Experts of a small language model: width 256.
Below are experts of layer 3 (counted from 0) of a mixture-of-experts language model. Rows are named router (the router's row for the expert) and show model dimensions 0-255. Each number is 500 + 25 x the weight over its row's rms, rounded and kept within 0 to 999. Numbers have three digits each.
After each expert's rows: a language model's description of what the expert responds to. This comes from a sample of Wikipedia text that the model never trained on.

# expert 49
router:490502518496501532479495493483520514522540453471525475497505536526516524507516479505484532522503526498540453475541488489518446498490522474478482478464487523520470524483498534534481487490546463555467483483496454479495453460506455510484525506496492528537487518466517493519525474507494550520463477530507493501514505504466496523495478538502501533503484494476497511481532503514505501449480485540513471476446500525549540513486535487503516519532498488486473537506497466562478517465540483492477479525526522470471562518448459524499505486504528551486503424533544542525486503557506509509525505510510534504472496496497461498445510540520488510496488493518480506471523541510527500492517518482520519512480478519507494450493508506481508472480514488507518479525501521483463498466494508
It responds to: Plural s endings

# expert 48
router:459480488479505527513525535533525530471487499511489475491468536457507500495469486469473467509545452489497536516480481528472536517497479518527494436498452428478493474517500473481526514505514491506527493530493473483501489518526517508490497512492494460493528482482526520475512567534464470487502486515498558527509519512508507503481510500527507474496474460465460506470491527513505469481490475465515497549484552490540531531507561533454500495518508488544486514481513498461472486497483484482513534492478464531509503450491513506497507539457457518506525507482453459496532496495518545485481517461485470527526520511463472516485458516528486500519480525480482523507482523496503506488480517528505501495524493504439485457528487520543488495456485543492539489491513496500462541508472490
It responds to: D and trans starts

# expert 61
router:483563521482503502477511476514514504519496525477535469493463512510502502485477490483486493483499516481470526470537499502517472456476512545474513515526498490482507522485509540481441468480494527499527499492507538520531543520492525480560442504504495526500501505477494528497469492547491495518472492526550522480448515507503467503480525464509532475450505516498560531508510513491496544495537471512525533535481534532504523493514476520474513475500472549504504463440510531506475450543529474487454486468489496515542463527506486489493496522537469494493536475516520521464453537533497511456533485455512470533512484527536511502484481539538528503494541514451466505504513465470477521467506492497501492507479485468480500517458525509477530511531506471511493508485531507494526499525492485
It responds to: Units of measure

# expert 57
router:501505528514471505505503509495494477528470505540504545520519498521469518492540519516505455509529498439494449479535531474509503465530476500522519512520487481499456526468459525521509490500520494451518483510501481516533530518517514510502524491506495514527456539490527529483510538488539503510497516528563505484503495504453456501534528518467453475472527577538503460451520493473506497522509496502491520519540452503475503510490540498485503493505492534498510491527457488492512498506477454517527569518476518474458510497505472522470478555508508494511488507492500474528506487520541478511471500491519522497467512461474482486468499475490486515488504491535520453493490472527536502511485518496487541512503459453486510516507540467440458523471515529490484498422484503488479489518519503
It responds to: Small number tokens

# expert 37
router:544475535496486495519500510431481515504525498508470497498516506466489442506515510476496509511505521517491511526450487481472528488484532488533517500465508476494493452506470476468528490524479540468453479510496502516523506459467498515495485468538514508461485503475473495475527491501476503499549528490463537492516493470536547462485467465495523492544499520544465482490489502486507521494473485498494510466519485507483467466514455438525508458448504501529488508504510511466500500541462524491541476490509468525505521511481528497527518492509493470494498494499471497527478494475495535549527504527461474539531524537502496497538486489522509523541508522509458486548527474458479504569465477466487545494523521489519518485540492480503534475523476509499456477520484479542517540516488458
It responds to: Definite article, possessives

# expert 47
router:501447491477475497528446485460526505497489519491479544508592517493547517502510508494519538507517490516467486517452512523470528511490522464546534483511542510523489466493545473481442491507510488486524450470481501493488508506486480524487549489514517537498483512514470492491473489494505519489569481489450489531507473515523500496481445466504505507469512511498476481509447490488514463515503471528446521517546484494518486475515456442512475474460485532516498495490473513512475510466552501499461520527515473503498487485519529477505511526471475509513503482483469465503486498450534478501501530507472491508490510507455507507508504516447473532548466509532512499503520483500506494528487513563516530491504500492495452481507475497475510524473495464490519548499495485517506541532503474
It responds to: Prepositions after line starts

# expert 15
router:493493505468521512502509520502484508484489544471481484482538527508505467496466483509474510496451480476479526508497501503488498501478469474545543469524494532504497484513481500498519496486514466469445484478513441470497509472518509521456531504484507509551517494512472490510448537486490535450490501528489532527541489509496446503472515494539510488518491466492461485496482495466454473518545490530486522530484473486556540516495497512531518460452488563486506498488502521529476472483492527489544457505518506497495509520528507465512511522500512507502511512509465529475506519534471473508492469514491491519519508507531537504497544501469458510470472520464520487502473537486456485518467507568494459515500533520541513481477453448530473535462472479487518486516548490558486505488519478
It responds to: Opening quotes and brackets

# expert 13
router:503478477457478525538473473476503512514493517458504519499568513510533532521507485533481542495503497533543525485501495536495512536476523483529505511457503490475491512471540474484500473533508501542506447486496450453474469484524442501489494509478513509504529487460474528523526473520516530501534500497485454518503488522529481525486470471516500525472513476509470523497489488529548492521480482535488488478472493511516533484493487461549492502501503450500488527503484542541505518470489502502484458514514493493496523499453519498540508531466524534510502475459503518508498502463533501524512525535452491485520527510421534517493507495447452533533462534518513484483529539519534470532509480516546467480519523546509524466479476503479483528478464510485519508496481517521500524490477500
It responds to: Short sentence-start words

# expert 24
router:500528521514493501506503461463523461500511475463460470508516527548528474485496484496504469477503485474516495447504518519496480459473469501485507476488464538461479507499481550492518498524477551431500486504495484510533500510523516528471467509489489467508491487456502514472512508491488515506498452536470476466519470538462448529536534517460518461504512482473506470503498487494516556499477519492564499506504463465468507518501536485507536483503503514484521502457490511534475499464478519498497509508528529527527448502490485519461508525530499457531501547524515479494480511539485470494508463472531479503510520478494532519510509504462556529477510518516491473468541522537528518503526531463532527523561484516500485510497480514522490510469524458526517499450507535489474520510463512
It responds to: St word pieces

# expert 6
router:503487485518464532467477509539477492538473529477478485493524460502493475481549501524502526489511517505507527472538518491523484465495490510462491543535468451501522525512530509499536460538497533484538493491508503488478504535522539503477471525531494496483515536520545529519551460498525455483486505499487497467506498498439500514496539525521527496505524480491511515525514500471540531501532519472543542535480508453454533523502516489485483526496484497477526524511507537456487526530514467516500549497456532498483512460460501466499502536493530504466525504483508497514525493511498466496450495481507499468486520493465517536476468453484512522515515505537490455464499508486535503491523490458482462515480505519470541524469527485458467539457498552513527523479510520507507470508454503
It responds to: Two-digit numbers

# expert 63
router:490519537492508485510511487490540494483477488490513453491523522544531503540496519548487530492540468508537500468542469467516465475525521498506460459519471499483509508516497519474521475493551497471467497526494453522514466485500529500550521518489495484529471501490497526495512506531546483519508505524508532488488509508508490518527476512500525453498478474462497473481524516471508496474466483534543503538468486501498491494500535508526501545520485461504528539530485470524482531544522487510466512516536461498513528446455515483495523505484492531506497484538516536494477489488514483457495497507532529513466498482520467498457474482503458522516458521479457549498459478490519507488520485513518497507523519536477470467456555541525517484479490449526544501542530533484461536469474516
It responds to: Name-ending syllables

# expert 17
router:456449479497520530504469514536515523515539504458464482508519530517493484501515511567515541498445481536500540506525464561512490510452492477510527482503480502491523491514483475524462477541541486496472493521518510487489490500510488518517547497516484511519512502490514502527522540526508491525493480494493520479499494469552497469488537502495532524496540441490471483482505497493504438532506484496480490527492511481484479519499495539497492467455497517483459511473517536501526495457512528494520510508504514486471462450520458510505492489486513502503525456490483469501484513468507540487546477535474472470495494514452554512517474564484495530514486539519471487479479567515518493482466479503490470495474520547468512488479468450504505457533466462493520517527531519516471508493508498
It responds to: Word-initial prefix pieces

# expert 18
router:515542561524529542463501520473498508495521492518496474488484484487511504484496498532489513509472492503464438501539530477529481503503468552431512524478488521464477498558471482520512506477498540493462479494515501495534481494510446468462508466488505513460505480444524477532551514451509498496468477469504461483501489512463529517513533522512468551541526473489501466512527527516494527482484480439528502484475472516512518510502494530514512479525497478477480494539532460499527497507497471476525510519517502479493542477503497495465499507533490524497478513519514487510532483490528481484521470492509512532525517459549462505476467466508502536468543498476480469544523535516514485505503463446555533511503482500515521517522508492482510482516489510522453460506500533505517501489489544
It responds to: Anti and word endings

# expert 22
router:457482475481524469520560499507508496493513489500471516502429491529474543529513485536516482503480502488468545483480506501523524471461453536502520509506498494507526484517505505450496505490530455538497531453517502523486518504534519532504491475457488523476529499460512490476543559537546488538462540504502465498507483536484472517485492525521492496497452475471491481547481542516509487493510503504490499467504477504499482492509501493483520507493486524487552513451487485475492459457521501487491541483490470500489548535531512472473535483459530502479529517513469501469498479505506517464532499482463507483487499514521482488494482485536499464479505536483460521460492461502450520490488533522495482508492544511491539515461484463489472456541477469491498551514483485487519550493480542
It responds to: Infobox field labels

# expert 20
router:539499450525522542507510475502480501529498489456495496493537496496487476502530460523480510501502480504521534505468488500519503525482498502518526529483504468492504436515504509457525523500487517512501480505521490506499501505509484496481479519529514468473455516503465520515516514505527496528549540525523488512491497463523508483483457490503545509493515502499509497517506511492507475472472481445503460480545480464493524528519533549473497542501491457535496538487540527523488523496447473477505529487457480527467502522547548529545519531546557516481542514519511518530488494460526518513478543486465488496522514480458516533515498470506484514499492500488533493511500457507484484503495436532487485504457556522501467498455522480482552511542477527523462463536475504511535519482482452
It responds to: First pieces of names

# expert 51
router:501483532464476476528491497456521549489510492545460548498567501484513527528475505471526535521527520505469508548454506507493512506475510497525531496487558507521470498515535509487466483503500531486465494473488488482504523500490472498468545490551522548497471487534451513529490477452509521502520503483520446547516478515557525510475477446497492520493488498497493518505445479498490475523524483553455515526540504527505487466515475478526497475448499520453499491500469498504493496472540531480470491496515488474526471530513509494487527478487466481505486504484470505513482492477497514545542530503466504510481513504547492484504537527470514482539475486511536521481466455471457500524492515528502522497480516489541479472508499486491501513485494441513494504475510487537516506545527478
It responds to: Table pipes and colons

# expert 55
router:454502524513546522467533431527479486514532465461495496487509532478514480487558513507467539523514521488498454474495486479511520515455476512480497542431465495520491530497492541529523478497509506553508493493483476462498509470522492516496468512512516470474478507478502521508525470475465543508541464536513486512507493492504478542518503498515523509486465487513470510503523495502535514481532511479520478457479471503495526531502561483496520482515493470472512535494472470577481540485478489493511472499521489493474481483469497516481511515482523527493496500521530534541491494495532515513516497491536482459518534495489538487474475527442501527467451449516522507460510459517543506495521492468477508532490463527535479490464490475553504530492514480524522498510509488527503519468472503
It responds to: Proper name openings

# expert 34
router:547542487497473501511525516526478512488494493478489487497512516508460501482522477504487428485511506528500456520523510492503468540471510541463497528486538468490535484515496459498527533531488481480562519453488505501485530510456468508497484516483491452472534531523529506510497509486451484507533492507479499489468498519537516515484502521495509515534544459487488506475546480533483485506467444479498481449531499498488538498510490532470511484525479497471468514469519511538486503528480534497518473487489461521523516498465512471560497465451488494477471451489481518505486499534484533437527487463491480489504507544534523509506490474516509543498473466482524507468501467510517458512485474541488535513482488502467548506508496526460540499551482493504479465506537502486480497459532489
It responds to: Subject pronouns

# expert 3
router:485491488501488543468518478472503513524521481480470482488499519470477488467481494507510511478524470532493518500548536521521464523549492537479437469459484461479541479509478480499508516500498451523497554523496512535468539547486503505483481529495494453535503510470509520513501462536467501520471503500518474489505491511501506459484495516540500481506448454495475525526506502520509472499494473468505522534454504495492556502507499545543512480533488521468494544495466535474512456496454506501514453470481475523502515504520517487545511518507492497479521473522522532456492498511505527491507500505521486518521517503497494530496462509530514497484479514487471532478466513546503570459490473545559465507510527522510535521501508515548545500502483546518480505519538514504513549511522518
It responds to: Apostrophes and possessive pronouns